Weights of a small mixture-of-experts language model, trained from scratch on English Wikipedia: a variant of SOAP for the experts.
Below are experts of layer 4 (counted from 0) of a mixture-of-experts language model. Rows are named router (the router's row for the expert), gate (a neuron's input weights, with its number), up (a neuron's input weights, with its number) and show model dimensions 0-127. Each number is 500 + 50 x the weight over its row's rms, rounded and kept within 0 to 999. Numbers have three digits each.
Before each expert's rows: a language model's description of what the expert responds to; "mostly gets" lists some tokens that are sent to it at least half of the time. This comes from a sample of Wikipedia text that the model never trained on.

# expert 9
Colons after infobox labels like "Directed by", "Produced by", "Editor", plus section-heading markers ==, ===, and the word by.
mostly gets: " by", "==", " established", "===="
router:453530542490542569443551486396549553524605592458550506522526447517494486571559435537552428474566526498465545421515565400515471455490428581592402492479521520512497513401469576465473493444549523445543578443536489533484444444526542522475509523475451573498490511486434584545435457550534511456425532559366469467538510561400572500546471531431530478556429499577494425482480523511504453531476
gate1:535438529364488467461530493496596449541501478516464440474510445488502523432556566439611506436577524525533427441493491426531503512538463524568573477532407478531494434467581526486530558410542542551541550436552511552478435560430489356514493548541485439559539485528394567469519461573464590556441436513434543515459511534422465510537478558553542464551450496512503491464550438545469499561457
up1:483546389508534511481479498571490529404468507521556558479410548433476503541447548568495454537503524545467477569470534562452466412549548531410467551528464505522538573546513535487508540577473467547488532607393476495498620495471450607577426471476542488468627527449480496452519413430485522455545514511514406467515573515649525485495457422515477525446557422518522505510527471515542522569474

# expert 27
Inner word pieces such as ine, ight, th (bus-ine-ss, ins-ight, Middle-ear-th), plus adjectives small, large, long and table numbers.
mostly gets: " small", " large", " long", " water", "the", "ible"
router:543420493531449527490465477388463493455485436472469496484442551485491463517525560548487469543441568453469406556444360529504537486464578475490538471468450486501470475408494526422480428595525481399538458454451489390515497606558518519436517469507490446508465464465580510447573458492543505503539555451492530536483481457573401506553409496449417558525591462491448420388579505507431501478503
gate2:462601508438577534467511596493513489503431530534476535501488494539496437499536537538574610425482472469535470538467502465534470634597487552512600454471516635551465546532504502531491494490459549525419516528475562537570509561535452476463442523521396469503501516499560464497570480504500408555493489503609627524564527517422538491457480479535585470419544630527496502518561425487542482551525
up2:510592527536562438455580553574527527505457544414458537449438449604472451493464464484476579461503511463527474483498471427533522443598404488502442569486516551511526530488493484500484634550553533519566523500543598500469448539567449554445615531333476452528502512474502518423528437467513497583488487427506443473544514557497515475524499538476471516541559592567582524510459484482476490502624

# expert 16
The words in, a, an and In starting phrases, plus per at word starts (performs, perhaps, percussion).
mostly gets: " per", "In", " an", " in", " a", " In"
router:544437484495441496498475451556625470544500486478422549426582488563487505486499539539473415473598505520488497442459547409426458467452628391533499487523535567561530523457535502591492437442572453518530435562458531484505512485489380444473586551528521523483467537559519575511443521511487422542496568511407519504507540580585546536509537484504464495468525389547594545548514447451497466556445
gate1:541491490498467475549465537518482526582453466418622495408532494477503487405523541472437459612528520580494376449459417412507497483511583429427448553555452461591593508473574550526511501559380485555513609522454502555604533484554426481422452584503588486495477507514489559504476467521516469462507562503589496544449545504533510539486500535534494433510471524570514488481433472550540485543477
up1:502423560526573460527485451535498537407545511543480515525481492514592485523571517456493530445492476449517560483465511473536508575493468452575464474486404480467433475419442491424525434443630480465548440493545434351434459493447590476512530489590425452434472439465599423510572517368498472566466445476468536512431444530474468508502491407431483469544516487480526484544522463448455510531419

# expert 1
Colons after infobox field names like "Running time:", plus mid-word fragments such as equ-ip-ment, im-p-oses, su-ggests, play-et-s.
mostly gets: "style", " down", "ense", "ip"
router:474463437450505446480467533503423559494543428454453490498410580514570472541513513435544430505581481549523419539552471502424477429579578572553463507421510433411445516454520415535452465550443584498510521494508524419572507568548523517515492513535521518451557512419495461450456571473484535384456461494537609433492416462598537529541442576434483551518571443424494577528494554481521466501523
gate0:504478521495485462584472550536608517549516494512494619458534465449458553578491501423448570490560507470474512537505530509441442574471513439529470411507518385544557472495469491458510560528493580554526559597421392486486514532478412458545472559480525532593464450464502583513468533401565479559455452531510508497479507628617547519516532428518456525476522472537546509578401440515523513497593
up0:497473584565375529464511499520367444404522528441635457556566591521486472451544496560438483540546548512558445454538491467534495490447519532369472538492497503551477503453516410556474450568512534475558455494524545449469472476585617401568584452533512534521504510502480530534495469507509543434524509463590555595474424516479525470501448557453589487497482529455454546556520492447540525438485

# expert 40
Nouns describing places or facilities (area, located, station, district, building, school), plus suffixes like -ment, -al, -ations.
mostly gets: " area", " located", " station", " district", " building", " built"
router:426392497492459475467545535578525546491445469499439565433507481460553436335490532565501531487485486502467586562591546583488419414404491483526519592463448532482427429579463499436495458551506463578488476521399536575523434501492509522514534516496426537440598530583521524432525440536493528518558474502507453485560587419532514409492529485554484511448449456418504534468496486517505530566491
gate3:530488557519449420459517650529501532591522484534520549461414503453536469416429444505587519463457518550564515493570467509443436515520529421481393486521496447454488414585498460485601504498498424553578500495440510453509418538497421473439496527493468473466511467521445492461588447541490523473490476438615468439453379425532442483534524553522511439543568413557466474602511498527451496504477
up3:474430562484445550372536593512520450574514547533617472473577458516499573513483495553456543569503552450471506496590407566528496506550524504552536497576518475533476479518530551630612471455496487502513531408509454439572501558506420465470486550498506454509485503487528576489504446545476509433487455544409546556396463551568611436452504541523519486485586466507572425498473527559444554538484

# expert 22
Pieces inside foreign or unusual proper names, often after w (Clawdia, Gwangju, Carwyn), plus capital P, apostrophe-s, World, un-, sub-.
mostly gets: " World", " un", " sub", " 2001", " Africa", " Un"
router:467470480459441580526522457477458516550494456467516432500450579558527516536491458413565531532434487467542531572468491491503545530504488430373534416515477524484478507458559499566543552475473432567427486565500486467530506501444424487455568572539501545498486561427531465546558423425593548434454485611561437523478439470569595548441484536440615549499485471567540538581479607486556452513427
gate1:487472563663542531461429474538549456464569536441553465556488470539476497455479487449512465527541564530479563660450481460519444491406490548477448473380464523545456550541531513432545455568526549476441504414503465524507484523577603463517597465514477482461470520461531462435496454534465579502489476510519449506533438456505458474576514471446585583539496540450540549530525542447533408583415
up1:493536551457514547558495433428510521459502600524399524451459458474553468513517509510486530478447505460512482471603601508496577503476564559517476531543504438546522479438515475552516544486509516475518510447597486538544517441477490472512479386511516563504475476592593540366561451522528519486505482633461555506402478576533560521418565584570478501558444529449501460392371535432482475515533